Experts of a small language model.
Size: 11 layers, width 128, vocabulary 12019.
Training: a variant of SOAP for the experts, 500M tokens, 3812 steps.
Below are experts of layer 3 (counted from 0) of a mixture-of-experts language model. Rows are named router (the router's row for the expert), gate (a neuron's input weights, with its number), up (a neuron's input weights, with its number) and show model dimensions 0-127. Each number is 500 + 40 x the weight over its row's rms, rounded and kept within 0 to 999. Numbers have three digits each.
Before each expert's rows: a language model's description of what the expert responds to. This comes from a sample of Wikipedia text that the model never trained on.

# expert 2
Prepositions and time words starting a phrase before a noun phrase, often clause-initial: for example, during, after, in, over.
router:564574471476518496484549484522522434549441470522470484596557447502460410536491482448431427487520529504491554549450485524551515497468538487492477544540494497519502438481533528485483502552558523476487547525455467479478510545502525532484480489467512446525532460450511522455560552542463481407522461507471503497556473485395534493464449460443530480424554503592494500445502465509558452565497
gate5:475448466472464527547458534508548477542419561481476456488482453534448447562512474519516448520503460464489446458458622491435515432561394494473519465557379515495481511522459526547479439514539414502488462490451537484466522472546516440463498474518498433528558514448518453484496497529509497513494480531485514475538496426468499505500480458517543502572537505452521468433478484503518420500489
up5:545547493465487591471467603469481514464474504495542646521476451561506605488488460481435606449520443529485465456458501462518507491498493523454545502520475539514520569533485476456560486576498530456513476512470521520472509468447535496537498537510491495503410485507553464495497493539449506555536522493471521516551507461532525521516468461574525520450469444539513512517541485437473544505572
gate6:428543534487498510484514575529528572486421437518541500524559447489547470546546516453483509512479510435456568490480490478467515520487540474536530494500515545530531472479555497481462544464530507453519580431522461451394460545510561536525553480499451521535460468443453487487497501550474547376495533500439573481508518525481515547492500517487512484419525449498551478492422468527548499462428
up6:486457489506485562524542546524555527546524489556491506503556485495511483456486529501473507501429439434554483494405488524491469545517474502582565502494505518514523567500452546582506430543524502448531453446483446542500520491447504518483445597439497453512519474475548481550551538485547506419415506589526567559508500541495466503542498571481571482439486488492544517534530483517564487450496
gate7:502507455481557586492619517434489487561455438565560547501493455463501528559477578539602518501474567450561551450471542530548524517534414544508467422496502540504542448503535491493490516477470498492450528513503501491416503575415506487468500515543512507475506496523503481472559551442467517472569530529519453495518517560467544469500537515528508497507515508532507493459494545551558468555520
up7:513442489503582509489483501490493522394535545443511454487464530578542473459508557438511471501548480459513476469431535487438537480611499494507465483506500519457481495476526477411499477504498488486461534552497520453451558571424489417457545483454514454471505493546554533482484465471504511532501581455486494402528467491442465477520576463545436428549512520526524462459492504481519493526443
gate8:511483610558556477544528418555485500508449539530551475495561475490502515531488457543439565473551509505528551451525539464479490487467500465554463532419459527471520515459524489511424467467509537423481461529516524504451494525439489582546494532487480522571518470499529440472515565480505540480540563492437501511464491488420523450489439437419476528482511498508443453428519535540467474479569
up8:459494470484484505519554466487510492471470547481408426479539521430480486485456515473412457472465491520553457453472501523536493549536559522450494554513434582505561509480556499501485463439492538473518513551530504492532511535519577463451596535430460444479520480447521469522544452517534529470515567561376518425505455452494424494488484474506504480445507474500551473442457460515495533493483
gate9:525472505458506512464531494558491515580441489436469462515545449510572465585504525504450480510499563537496549485521488554478493475518518398521451496540461471411505440460560502535575491541552456388494458515508493494513531502529531605496491480553474564560532488517464507518482541531512466501578511487508514478503497539447564532472450428477500532465522526416479556465493460483438462487479
up9:499489556524512515489506467540512534525477466571494560442484421472520537472499489505528484488530502550477511502575518516525461542509436481524478460469506450504442477519538440492498511449502413453485464564514531452476514586524473506532414400499474440492444419503425514462532491466502567428527470494510481512435453487532512405542532524493513567438488501514534478479489560507485551545390
gate10:477518547531506476484563491567479575510487409479523540506514505585450428529469516541480530475479478531501528556428447505510535489504485473445559540517406489523607449459516532459457567518503509450473565485497464491495532589466459534441536481467462463510481540494466495516568544490446523521446488505467499520517507463455493531483513491459532440466505561468541573492443504419523421449478
up10:509496516434466549475435389513483546530500524461481510492498519420535555463501484487506526576462533545528511504480556511472522542552557492546563488462497465537431506532524457590659465487536615532487458472468513490516518453534526525501510499489543490563521521471534501509556513532591462550513543520507563478555575510453532480491467451476500464513525477488523470487496482507457475533517
gate11:458530514418460471516513433474481490543490429534469468499475509511517459551497509472447495459474486496555614520529530488444538482504534461539529534555572518454496474523498514595474587470562452520468467514498538458476538563485466530445465526549476513517547506429454494376439487551525558513496524516463534510510536548501535579486475493441517455501497537540533525505441536553492429457528
up11:545544512506473475494477477509420591451495467519531586497516512493490463490511525519519523479456479444525508603511506564537491502575598484462473621516553478432542543516485501452512455478557522486478485499494537507513543469425537521492494467558554472536542557447486444481543532542476565574515555510519490435545515463405540486528466454576455495487494505483508526493554480524506525488541
gate12:507520518507575587436517537467520511557476483493418488609489527412551505475498517397430523513450522532477546459553551549536477452549511472514470534477528587440490510489456505483454494512474531480472486480557467515513469486527547526502484485500499479446504470466410518500481503566476514459446510465438525456511521505465527436430455465487490470466529431492515474446535402568482476514525
up12:422498463561485474506503480434585468511507455402416467467512500510509411506453482489576407520538528507450514552567518486435510502465516512550514424489527459482458543487513536553526498495504510524455498487466477502471542482485515536562466540545605542476547533537520507567579448514521477471476527482485447521560466535529547533493586527532468452519486517535474550534436479452486486492469
gate13:502518502469555493537538455511447516517485456448502451515512507473531455499478491442461555442505560578466553480536478551547480544480533544461590516576498531432464447465522495505456536483461482520433467479501442571463522524487584551478611570540511479504517519462453520520595558570458484496527507493456478592522486489473430498515525456525565471509509539538525485517516480470514505439543
up13:439470463421437465493549530472495524541516476485501557523453534520521435520501494539511509532489489433518477497592510505483505490500523473511480589542448586474478545521515511484451499470509466518489574458610529441453462498514466427518541559516506543504466508488483582435451479464494483529534422511447556492543417546489578480501469544546513436467539512540476528540496462522463579452526
gate14:435474532436524542477515446479452467610446481488517528517510538464584423483509526461455578492525527551438455487481446502501487475506517493445510518502482518485472535463491517443420504554523530549591485496461458486411515558478509567513468492560483460516536581477473454513549508580383506496468464503460478510528519471524512492462530532495477541506455516506498487467473460484616517484494
up14:512466449480478526506487450453420507488492485496481486501500552492456421487577507475500477534514510544510478543558441531517443461430533529534480486539515533540480491520491496483455366511500526507446470466553468467492498522510551518506478498521457512584462462505515523480562609418459654523459490418459465512511460514491569496492470513466503522517485460480463471481542453535549514447543
gate15:536483483484506529463506514508473521504497508531496553493516545519462428598460464537517446529460525583493516562470527491567505524508560489529494516466479467496528473536471449453536453548515528512437416476493589539488549539585461552514519493509460502429470487496568545489520558465507472477533566572535544495510464517528553552458510573444487410446508537483435472454476555442581478518509
up15:494560562411504494543493541493504534526535480489538491570468521503532533500539434531482457479546528424461466510472414497484432516440526566512565538593547484546419572469495508494466459597468507448465482498490451464504527486475497477460444507525474445497505574482476500483514484510501527408487499538445478458502427518552499476535541435551506480424533506487473507452537495462451444537449
gate16:494483502451504528476567442523476456513469507505492490517539417554453435498497537484492563506531463546531494459416441474475496543514513427550487537523453532413527541487550505434519412523523526497438523541488489462538417457475543470575511456437468413505541475501517544452620510571526475451528463530481526504483542494533544452464503498497510494484536482466515488513412525497552524459548
up16:458506452496523519520506536482580491523520513509533474494529497466583535577538527484501607545480479467505483466484469559475513552371468462500484559504479496465469540480416465517555562538475491502505519497507431428498503513459368466477504514473454488461496515527467509504481467495454478461560511531442552491478497509496460508576447504500565463467509554583528480518553466508447595496515
gate17:494531474541463544457570536485575493488504523579506593472452510548474510493515437478456440467530490453478554409534420439520470548529532419457451478487456465528515509526486424473480556486553515536452469503532483531554459547464500487504463528447491524470520490547566521549487474484444510393477526569492533514566490479557529520551573502456499506447505512561539479489517503476461460542531
up17:469483506558560421547518576524537524552531548537492498482531473560491477512451461461541513497582558488508469508510530517466469519471580503551444465477476507499506521441553463482513524523512512434501473508502417531556576487500477451490497499535444622550491425544509510474474520541510550479575504479538464484524487517449520534547533433448478522546445556542467543489538453548476602468490
gate18:578513433448574522440499493485521465570452468480423593509566511485537528489531480520457471509593464471519503495495484465584481450577517489563499512524509490518502507533511512439563551510478484530500435534507439503495514509577469469447437497526495483619512552501520488479523486531430477504426451500476566530564506485547518440535463499487452514453502460501583532507432480472487476497501
up18:464536522538539423573502479493500489571472493496500449431520468447624514516542463531506517509518481567499485519616558554496468499485513438477487504449518503528508458444480446491459600526499437414497471523541477522558516573489544544505507521479522543477543489565499424507525526538528423490533458463504459467432513474477480553499423464495476475503519550507485510470514587491473468470523
gate19:565521498485470485483510426524500523545442513576483455520542564508475441513486507439531428533579473516483471521515502451411460505414562540514507415553457470502407493501479476497546489539533559524429489525465459449514547481514478564467491479531481511493514441481501465476561453580452486498530546519472464502454491508502496545528428481440505515553523437564479534475479501495585554520440
up19:421498533528462451511468580478520548456515484477478516530586465521435472470512494484562461497561478537538500498593492470473461520531495509470485501542458533540405501544549533497527434481484480503452512557468550574500439473530513498525527436455511421517572475494454542502554501548565531469550512539530399542432537492552564541463478478522520471464494516519523535523481496547583538511456
gate20:579469550493469500459531505514484447525570440481486499481501459518494484469454456467478515486579454491472598516483488512465409439580552499482456498503515444549457494469492523445513480561553417502416493457479479584538457547493510562535538474534484533578499492525526546484479502479493466448498488503558474458468520514562502487472472465424535470493485534617539433566497492511462460487518
up20:498524554533559444490490457466432543428595559415563536524518531511447494471496561559439484514401433543545475468510563480521553564461448445509469512509485463473527463533491445537486566498484550466504500486508461499475483449512494451526431477472452514509520566541489433478513522525414585490539501464446528485547440457537477477531558455501479555543529503493474473507488490506534502520528
gate21:510492483479469418469512517514520484471495515555505490550544494508509398510484457475438493472547507490492531465431464418516478504555559444443506568583508442487483552486505563494496514500493475549505551482481491512505511576460568507468534540554524520522487462445567542494603536550528504507528502482541455457518463503486457521436538460473447434482463552445545486546551525569586535546564
up21:519505484517520503486462478503491495549533461516461533566524550467501464452519433459531471501488509495476528525499496511527518509432491483544409506555481476541505483506521528552487468486454457480458534470571554510502431528509496513565461567481486453434445529487441571601557565425453573489497554475508566515416508483523509431458475490510445589455545468475506489470429564533518533448430

# expert 30
Connecting words linking clauses or phrases, mainly to, and, by, with, or, which, than, as in "as well as to learn".
router:586502468509494520507485491495512444513519506502481483511552408501484437473512477475423468494467493463415540503449543533511530412428493504424462533486513506516502522514533488458525530550533588495509551503511442439417484550501515554540517453456497422513528515476518556496559560520497447445509469460556512577530440481410490488501497494480520454429501495497388475419473517454505503518516
gate1:519462487461455440524426497525458496561490482534480508428539496434497401440497445493451550494529495550471474572508502409466469387456483438469501517467497513560540522462511526517536537476525463553577491552460463510433482506531534505443498488525532561572454549504535492443569503483525530453498486492555586559461500464511524529467492547543571545478537497546472449511468505505494527483494
up1:553498514541448526471419529558556486520536461570449536510422520489483498473516489499545533495600553497502554533546473469477452496535546549546476457462525507513567509517503475512467469495542570471473467491510495518507470507445477481501552469505485545563527437547444496518516433539527510543467546464589409628468515480531419503474501504573510525499521511534531433551546504519540466484449
gate2:429492578507538467484494393509448533534527509497514553501522443534429531473504532546505478570497491496416471437530528501458479427570541530565535529437506493488511511487467571458504547504529499473509524563445480461461486541456469526564564472481499461551483568551524619495520510497493524496566517483519453493541466454526462508432503502586536541473578551518461455506515512536481502528503
up2:499424497483515530530530550497541454484505494440538449516417507435514503562595599487476449492519530553554528517530486532452569504456542501513587521572507461482491510469501440466535513545475584529430498496482435500543519455516520421460457464541508533517464463489529531477483482482509513489491445504500529519514540637522519554537550512519478501417455482510544506548499480480465528570508
gate3:547479475498542500532470474429561496499556558517486555524455535488457484530493477463534461489440492522410523527524488428447463495535591483485534523511527514555537542498441551479510515569553511521476555489472444479513443519435514502504518464548451500502456544542466475459563460496511539473522519460565471527492528487489485502548446523519484614523593477486546441488475577494484387487572
up3:468494506511454460521510507444508571547499444452494510540550484471512507519441591555456498475529478449534548511500572507509504506512550501514445473465477508475503487520544542508575522465469416501517568580560624425452536512493493505527459515466473526484529489462554573579524538500493457504468449482492477516427516552590594501491497492540526537483463448432491544488482462508490532431490
gate4:464459487457553513528514496408448486512528467505465465495556482478486436410515541555477543474421496483532522546462533434491507469502457538564529450492493500479573496449505596530458525479484473519614552462476470519458469521519470572537521542506550485448491513532544541500498553463437481576566512477559481501529498469498546478501535457463478466519490501432458601535453557442483487509487
up4:427443473523506520533514436462511520539446448423509560497519518525450504506555456504485464566508472544529545459522523600467453526491493508476505468627527464537529490492466427544458517469503474572507431463513492454536451483449480546494556527522495474523478456503512478483548460470430564418581444457452495520471562520441518535535454478466524511539559542499520480583491505529502525513519
gate5:502556478454471524497483496548548436525539500509568483524540401483505527443502523462496496523512479486431481577492488457483473520544539425472465547461540507489520466502493469512533530540507469631552438452422466467483469469473514520616517491483546492467519487444426461480526580518555524450502528463492550485526520456494507532524514499486479466481437396433480514493505542455548558485549
up5:526467445510518515513457468561435481437495477473482528504462523538497466573509509473531485536500546462526485511460478530462553493596542545495577515563512559465480442490538424459441483524563418510470509551508505494535568546499571547449557480542531554533612443467456526523510488502529497479468471502478463475473478499520487500474470525517554536432504532541517505493619409495491484485441
gate6:490451561474502501526489521558486529576511486482409517471539505455455447546539453498488413458501555443423458448478567478534572481514533507487513519495440549494472572471588517459516540528486448502508462478467525498497506417466481541506524490504551493554485561455496543527508566467437440558497410471543543528490482512512540545556487513538531580501480566475497511477482514545518598505500
up6:459503494521466587522494448431534456529538515461439496547520544507542567528407485473457483487439525520411518544455488481472497584478499466448525512463509514505519548413491506540489542467436473472499501467471501566543465514366500585537526514527484508545517582546514454496451455530470469473524486509538492541522509517447527542516504549546441547543570489548449514533473499483520444483503
gate7:524417548507494460530504488414502519512450529484492515523477533470537542480472536438497534512495447439526579398494599551525486405450479476554451510497511466493495451509442554514515544566557466419472492477490415514445465509493483504481492461433443490505455517519560531529456499555563451536502474556527487446533437457518483446598553492489487471485454523483511499527519509454476517492518
up7:527536532538495582487517526546499471570478483530489480521524556418417534543474476484525550571455419554529378553455453492533499534506470544475504522415468514493526510529504514485491431483515462480483508520476533523522514500447596482556487479508491437486492487478408512521461465502570491551557517513534526507493473510600491465400437499502514504457528552524483438482458530481520508452462
gate8:550394460520507465595552510498493515461498516519503522488535549486499491405516555451482506486474514419446479434437444526536463442544454542531514519502501481503581516524520480435502495516537537521470512536515452557535439507542529567513561472493463471488438512497463483543496550464548546541517551506534528465567484404517525528531546505543459412516452497456465412503503496500567463477481
up8:512448495564472441432515509493525515543468430436418444484500475525496517527521483449495552472447487488439463485462432543560463541509540526499511522528447515539491511457554443541491474508528559501443477541552492503561508526546496505517503457430525494459477466465536492504494396480440455585435511502455440514441404555528541469496475440502424548509527445566533503521519534440520495516519
gate9:504488456485477501515419518467517512468432478535480488567497496437517522477477519551500536468493508529479498459547554497468548475513548487528544509541480473485547465530510493472506531560520569465478465508560571525481506476490487515416497554534510503509584544516553411524463594507543497438507541549496501537514522487398509547532538533508438373505448537484421484397444561520504490472495
up9:539580498555511533475469479495491474472473527449519511591473561574500466440575504517467444539479492525466442510434420504494445442426519419477499515547464480537520472463473493565574468479511520553484529430539501448505489501494523454517515556522518451566472491506543495443561451527496459515462415463498507470447505508531474494506545537445513447434469442558476539456458469425522529508528
gate10:505502518449550491501498556413517506432539508531439546523556457525477472432477505448442504527502540468507515532497525411514582505546560484442496486478523538545619531492564470491503475546580495502477554522585564479480460542507511508515496559592442436535508546455556448522512493529526519445519469549495515466537490466486496503537472474509517532472525440455430478465482436472480485519570
up10:513580448505557490486521415542444443509462545440551440543543528523499499512526458518555450544530507489484507393478471564470476452432459459516568551437417537505522490488471521462414480516454477579480492535515465448470566488549508463460539509462529536552533501516529555534505514516568556531442502546456499513515518499526512521479527543500487492433513527538571422534494508496506539530554
gate11:531455474504464501505584441471479434530479500442462453525510547490479485584484435486482466502470556481420534580542516513470481566467499462459490500477470460554493468473570529516453555543476484510608507484508516510481546545502531481603495551599487473455521511534493516535467494463569482459488501442475527479523470509560564482457522521512546482460480517415406455486517542478494557500448
up11:472491475530483394485530478534534462476490500473515444531502522550484526548552481512501513517525493495434488525568489523486558511555510507529408435506467467455467565490420456527488479507480542485562517564484495497588536489462399488529585421524550457535521413530522497607516515515490496509490477545548496509460530539492392473543489543555459457494482508545474480445558512496510454511475
gate12:561547571525512522531574463517475530543552464494451477476480547480516490521600441470477497496465497496464492482526539479537462476523531498475532500492460530570480491478532555428461542454479580467538548418498530476542493454506483537470515453536517495489496491477550482532521524547491437523462493465506552497556456537496528548548473490447350496445428541410490531460465532575495459472454
up12:525520403544478487445513554505475472538528456551546551513545523474449505524467529562512579407512455513491525471561526562479521580597480481551477477491488512413511488518443501468476473484515543555520427511542481527498470489558521536461537478519497493487485560527483568550545510434490578580468471553518516494601472486446481486511472543477410481458527496496492496554502501456493517557503
gate13:512478488498584497516525489479429559435571518546498444518523450531470478492562487545456498510535512551484439542565428529540535500491448487468468496505420473517513496426497572484500569483521630498499537530571479557447472524423480546482494506438480446546545531510537505533465484492412456512504531489492450513519494434575534525536529490503533498582477498515494567503459514539510440484476
up13:540502501504467442558392467516464481474520545563555498536543516501512456509424494491484548447510475460566462417545540543498450563513554521470480482514480513494456522460480478506515405536473540469498514542515510537540510504474551539561541427502563583494535532494478486484513535510464558508449476548494517507452547480475520547553483448465484572437520524486501531477506351460522519533460
gate14:475519476516506527514498511437496531499464462571479532527524446453543440531445512458567483473507510508554539492545517543459455551554529558481486570520517532566486512504452556535595587452478497538527551500469511520539506528444466454525482499454443403494478484506449443502520454541512487424434552504545482506533454554550454528529560462559493474470488484453515572413564482453508518462483
up14:464537475506465491516519557554512446527474440454521596529450475535527515441565435495529448536436496548526464461518523443434519497457525547497522521522458481502480523536557528488545539572518486559443489530485514527549463483512449517497555477551600605468497546559498527486509512423486485461559489547482536437471522532472458456471439441547502461532518534505441482477460435510438513524461
gate15:496606459518488526526503525437452458549476485549537467514518521508404514463425582515511496571450450485469502478528563554546459559541548467549513478587503454453514513446498530406513539513532460497549510485440398445503557566497511582455485500456544518515509517545509520516490534490524431511498423465521445478539458507504548471512532518493478521506521432506446533526500494521447508483525
up15:484465525430496507483400516515552583539509485444515476436522504527416499479482515493492480561512502476468424480605521458461488464513566486550561409487517540503556507516554526449520536512528481542461533533476521542498512410534480530470520473550496526540433548498512523500511552465559527425538481483483499484529509515560538477550494501537578504452512453480450517499469499533427502591576
gate16:490464516440543587521488609567545515561525507559503485546502486411494504515563489492490551529486533529543544513527523526515496491438525509492526484492541539539522492409548486528539574467449500494528483510478580455447503497544493510457462485512485533431481490441546480527538472657477576513486442449534516478531515482411500493535517524513509531552505456488509580450459490483518522512508
up16:452518509516514494488472516501458482453542486496482536462455553422576546491491445424505481548490550512511504507469447502496557498548467524522468608552509498494499501464493506481522483451512525467456558481460509490520504485459575617482452455564456536497537566504428541504522550504408523454550546560461481543514481532488449455468506574474502491459550518476395451497487545547479559556506
gate17:596477492509482487482501528544523504415530495532441558505456454516424466502484583535520520501475523480522528480514481527496490487458573530520414405497498455510530592560537471522478527548521500450576505538509450533457563554463505475560476441470501456552494568452487491502484489516452530483461432447538484412524506548512533480509588554486518504480533537472464530483537493408453463484516
up17:455506530579465490579416502544487511526452518484542408541456473498518507563507456522578506507492552448580563510540528506461506469460425541542530522501482528553525418520497503497504470442497458506525493459418562411516470598462476488463533498503478487537492482475482535500518486570501476513476538487468536531507533469539556509448471486440504460517427507491526500560514549515593557558522

# expert 20
Prepositions in running prose, mostly of and in, also on, at, between, during, as in "one of the" or "district of Punjab".
router:523551508537516534485521477507516447485510465523491468549551465528498454517514457445472491510526500468430565518466569571532514460455481473460475546522488483537527488572559500456517520590511533504511519588470459487462480480523585520505538493499507466523502513432535549417508563468462391419533494571501487525524492523443528484478516502379572444512595479554520523480542495454509496523485
gate5:423517510454555518416544507491452498418516487546526471477519461445578532541502473423535478486520482447433495496433497510509503526452563502480544485558535517522465541491522446523481455504473514533493529570471443556503503526546474454504435498486482467447457508485517499471546533467499511528510578541552471462525401485444539511509541471476544488462546464595439528455482470503378518529451
up5:499507510421498513507474455490504500540470477496484460440527488572523515495462514503456433487379497541517561522530493468508479443438517520529507509373468556481470517471496514534522515485513563475418480524520502514511514383610434456577475480539510542479474456501482465436414568529489471471490496451449472492454461513490472519488535519496566539522479449499542541507438530446484533506477
gate6:555471441512504448442490469598542540420467442575461452458468474507513519479490513508590528559511480557434560471467511479498540486478492503541462531474495556535490508528506486503509574507436465462505478514512503503517505502550443467499483507518547453558472436491556529567608489487490477481495444542504487534487571507449519531476489511390518471452548489552524458432530499567524516517414
up6:552463567536455491447455502471483465512511518475485441517483481491464513459510535461477506540516523465491504612477487509456515480456453461512440425509493504551448464522431558494484501463473469547407561531494421510527584428538530528503475578564459487497463458495503509460446539536463517469504506463544499428478447456374462431498474426484546516492509510495468540542518503488433516518466
gate7:540528506516536518536498468528530490525528477544507498513476433413456433513441504494454473436470587457510493518443470533456505446544471529482520478575575486538573494480427453489534502441515526512551476517517482460536507422558520504398511582460497537467553493515550538455436492505408462548471484550546480406518519487477541520516556539457504526525500526435469488456548490527544486494544
up7:531450578514534444534528523502515531469507516481496470507509382492499572484514525539557528472454508611431531502454500441531421488485428456566495447602502462482482488522490502490514557522505487516521492455523470497579497471505466522461511440488436508529463544492539459453498445482498512488543541547507433509512569424526485463522513484480584478488537418517469577546492503485456450469543
gate8:505469499540456540450523481512561464468474439479484456485477388503536538510504510446496477579484548434581533436459533534593499496509467470498522507499481472517533451488568465547456565550484521475437506487541473498451545440487539495480501503515451453427559438479498493433497513518476444451457507487425435505456460509497565501498607491495463514475475475449500543486570476523463445530549
up8:512479454513573574599488471569442499511504524569533489419504552474526480502563564499399617538572505491555501500513413514466497525493462481541478489505517490492481493489492466471514552503519466555483532483543428476533483559475421481524466475468475522556495565570525510506486531532539524500540528481514444547474487488475502476440512489509436484479469565489590593479488534468513525519510
gate9:485492521458579539463558558462494489422482462504485419485496499518567517477555463493493471516524478554493529478472527512471516395526499486507545459576529487483566453499554502460483534507515498593547551518517471494579547480453531507565506499484455526562485441502493473469561442518395504546526474549496434484502572515504483420498544511454521495459506419480474542431492476534443444541496
up9:553475536528483480539478488481479450429518458534542519423391475512504475489477569459477494553557509436467489474502507473489501522492531492510516529505518533481522514454501537438477410428540513465459508500502464516478579525526578532529564539533551480516477570515446407498567477462584434544492513493539478458521533458491514429458478498466525473400478593556478513550523449499523489474503
gate10:514562527494474524428485507566532491479546494521472469434457500550518519456439554491495567499485507461540556493479490498530492421458561483555506522434489488508532485385483523475553504522472564520445512502422450529443549562436486542488540492485565487506504442394558490457527474505528453476563488550505475569496495524529567475466505486486517474431543494485548492515566436553539482434508
up10:563531513557469465532490501537476543505469469517479495465505524502481514492526496530523461485474464442462514419483501491458563471445515464588474466465571499430569505557535429509458497510526582470554483524493419516539506432533509523483457554464509504495529394568582551458535434464490523477510575452502495540505476518525496482516405536501495510546468517522449454547543555486530586495451
gate11:563450526516524421436524517566501480496485477508500547427536456513436482452587471633436528488494511470507484485484461480556479520515471543517471497425501450501560534538522456470471482505503476470463508500420508501473465527458510565512531566424554511550540469467482526445454491480441462435505453500551511495567440525490523488543435456475556514468556520564584522521493502514460509500534
up11:513442508572437528404527532525537492496482519444491551491487431543436492508561518521535514574499469506443494495514452431540549487496559523530462488441479501446489482565484448424522585513493567511502518523491464530524498519501506554513455546491598500496467511420433481573506512470468447518580423583506497544448500486537500497535436554484541478513554503509560487508477508509530453505553
gate12:476474484457502543563447401498419459458508527448512610499588510490425436486435469537492497497492486552503502500458472531524532489457480511482486535547520442473555501511503457475475405504501488554547479487523515491484505498482527517466502554478587464498466516478560565449551501459517449537472490550493473470449495448534604444460512550506520446479493477504452513578499575440542522507540
up12:564465481490485463473520482504456525497492501463495524573483511498469408559536537493479467521482436470539572505500565495456446553483515576513512603562585461441512494519511551569414565482515467484505508504420481525480461556535470476502542469440498473487519506522503482491472504566605400516478498537516509539448543515476521495511521513539472466449443452552538456454463475490446475550529
gate13:505487490532525515461594536469566476558528488540486482561478536473491525521454529506474503450455494507526518509441493540569525429542507485490488514486494515463580436596506417506481471498502443517508517565482502501459518570515460525501533503484447439475520498527514564516529539570462507517504525539464393414436529557454550582542502505395490434427492507456542518521493499472535532462497
up13:508514497489472591495509544598506490494492507504601575510504398528538513562475416501432513517514483547503491510508456473522480529519499501533509575485474506521442428530538488559487513474497523549491480484549469464538588572494526555533576450554504548515545480419484546503583540531532438530459560504558479490503572480407518491489474490519466463518487529458538494537506455480497472493457
gate14:532490454462481461498507463489523448426463512516455531517556489503478489517491467489482529473554458483492504460530452556627463501529441501482483512550510582549559453531478491476542505460510482453544549529585512477460584519492540532384471536486475481501496577450443552511474444448553476441448514455536458524461510534468532536479556484455439539474495540521472521510479417422507538516485
up14:495541515474476392558460479472456511485503540486518507520547491565528505477478468497530489476570424467482492503566460485450422503419516525519488495520479576505499526436535603498513594506530554534563497533573476483507547495466493505482461514506441412548540543545509466560470503504451526491496499478533517439480479415510460546420544522483512544523469449520495530468458452451494460587489
gate15:504538540475522567506534503490461546459511529613453499491473462514439495517549516522461467564552468533500483504495503523485498484538486468510527557483510487554524454381454497497527520497528486424582516484488555514480503509515472493524515499487556423545553524511482512515465509512476398473503459487625517492441480553411471491534530439428597515492471466551540524472508517549439564504505
up15:483455484511538507470449535477449518529505501462531440508549501543495463488507496422495469476572557472491528532487497536429540453594514520483481470491484524577511509522467481444602492501456509455529463546597519466467575524496475437530556456459486492497492479483524514493407472531530518526499507435493473455487483556474491492432599490496434580516612511516481491494588461472500512456537
gate16:510497524474498484484495489548522569508541457506617513518544459477492542490510480515456379509515530452479554475491520466537557491458433472520445431497474558391516521500488458524504504489454453486489536512576508511477457473505557501516478473507478489536491573444445598432446439495472469528476542471443493543438506493534573495458516538510510529532445570506490454537557537476553526443532
up16:488514456451489521428555540573470468595504504514421419521557422470533536514535523456516499530425465457488485498532471514474529480514473534531500487454389515518575534498521521429507541563476509537490470469426540461494521511510490461452555562486547429549471529472476489504465433443448444494569494512475474472496515468491453517458532461545550489478429486563475512476463455494444546526485
gate17:527494512444539534466556519441498438443537436487499497485502566509490541539456483543446561558534497501456545478453477566503557507550560492513477520498564482457531482440435518532508511499488513554479469485419476501503459517470499531574544474394507469573427561454496560474509478568449452526472526531564514474476492441448546508474522445550475473500542464508577491524465464526442435456522
up17:482525503477550550538497521488507457474466474430544492495508523524548520478592450485487489542466580497510499486551516508473519504445423480457548509591430563585544429501527513453465469483517478526482472473583512446498522434465521504454456468487473495490510398493436512541554521482562494520534520520431520547458581491518485489531524502494420567507498460528578501505408486500558477465455
gate18:538485504433522522498526450470477518485551444408469464524496503524432463459433531448494473555502482516470412430523542529485488542479409518527482478533560415485498485547483471543441520497535534482489482489509515460542453509478490512472488540445544463463472559479549502506513493373474469565487580493507527483523467502474548476574529474469414483552539522488554433549558491512474478420513
up18:500476501485492446526486477469489520508485550410475499578498530440557530438495496521543441496510438541508533503506590512464455529557520487479468471512451536447482510454505492475564501512466494501570510490451529471414443475410485495519485562522552549491500457531503555569499492390492486535522439485509503507480510469538525437507443579512594524435550486534488410457445486544525459473532
gate19:451496566506490517606518485475485504467512544563426525566493583485455497529471381476501505511555476477507480553536426493434548459445482479547519476402521540480503509464560429459468541497485473495487519395490520552500533446491530511526476523508545493479530491456543532522541537479445455483470427542532513507562571514441495518455492535477566467520511429488509478471475483498536539489555
up19:460533502470585499447471524512466502503490505528505470476498489579534431556541528512485474512511449398502498506531514497432505534389503557529515533468473520537511440492428526506512464548497530489497542548508534541538497446464534526537451473533543514491445581610514517523600496484460422504519503543520522515432462565548540546482494462518483474471542409496437443483540511503452463508464
gate20:481473491470540455554494534518464495512527473522492448489421454547518542570521451458496475519467501506479526478486452534561547561484515534541438568446516535553464541500474505528487488508501473588511553471407484590483449507512530468453573509464534471521534500538513554482447566408523479404472462542569510552590520480498566478461492504462530538461513513470554524521507496507447554513564
up20:488542539535469386573509482543479509554552529464516436560521468631497507545504550473464493510522533472475471515533486511507496447489449481499488546483537434539467531472440514488514552522496520538534526517514544485492501496452521499431528530448413463544535524440496539475461525583523523540520478473442518407523506438496505550460473551431532516454554503445489535573472543430502489531541
gate21:486482534518500511447494396497521545536495449498501543492498464503512501515499440462541534568535556443487449519467489474501535528436534509442420474535502523560496481539573521483446499548486456507588446504438606551511461533437579500511442509551494500486490498479495569566577554452553453492499571453478471461492474498556489510482500450504496437518561466491455473472467567571513492526513
up21:502506423592512499480436523536499536495467428432535500511501544482504504494481415513437452422498503502486542487482405490436565550503430490529592522484519430473458502466453587528510483485543540511528504491538491516542502519508529528544428517505447569551461509497466499445491548530499404547517550472561467516470475443459475477494521479518543558501480503475509456580493485559490540458448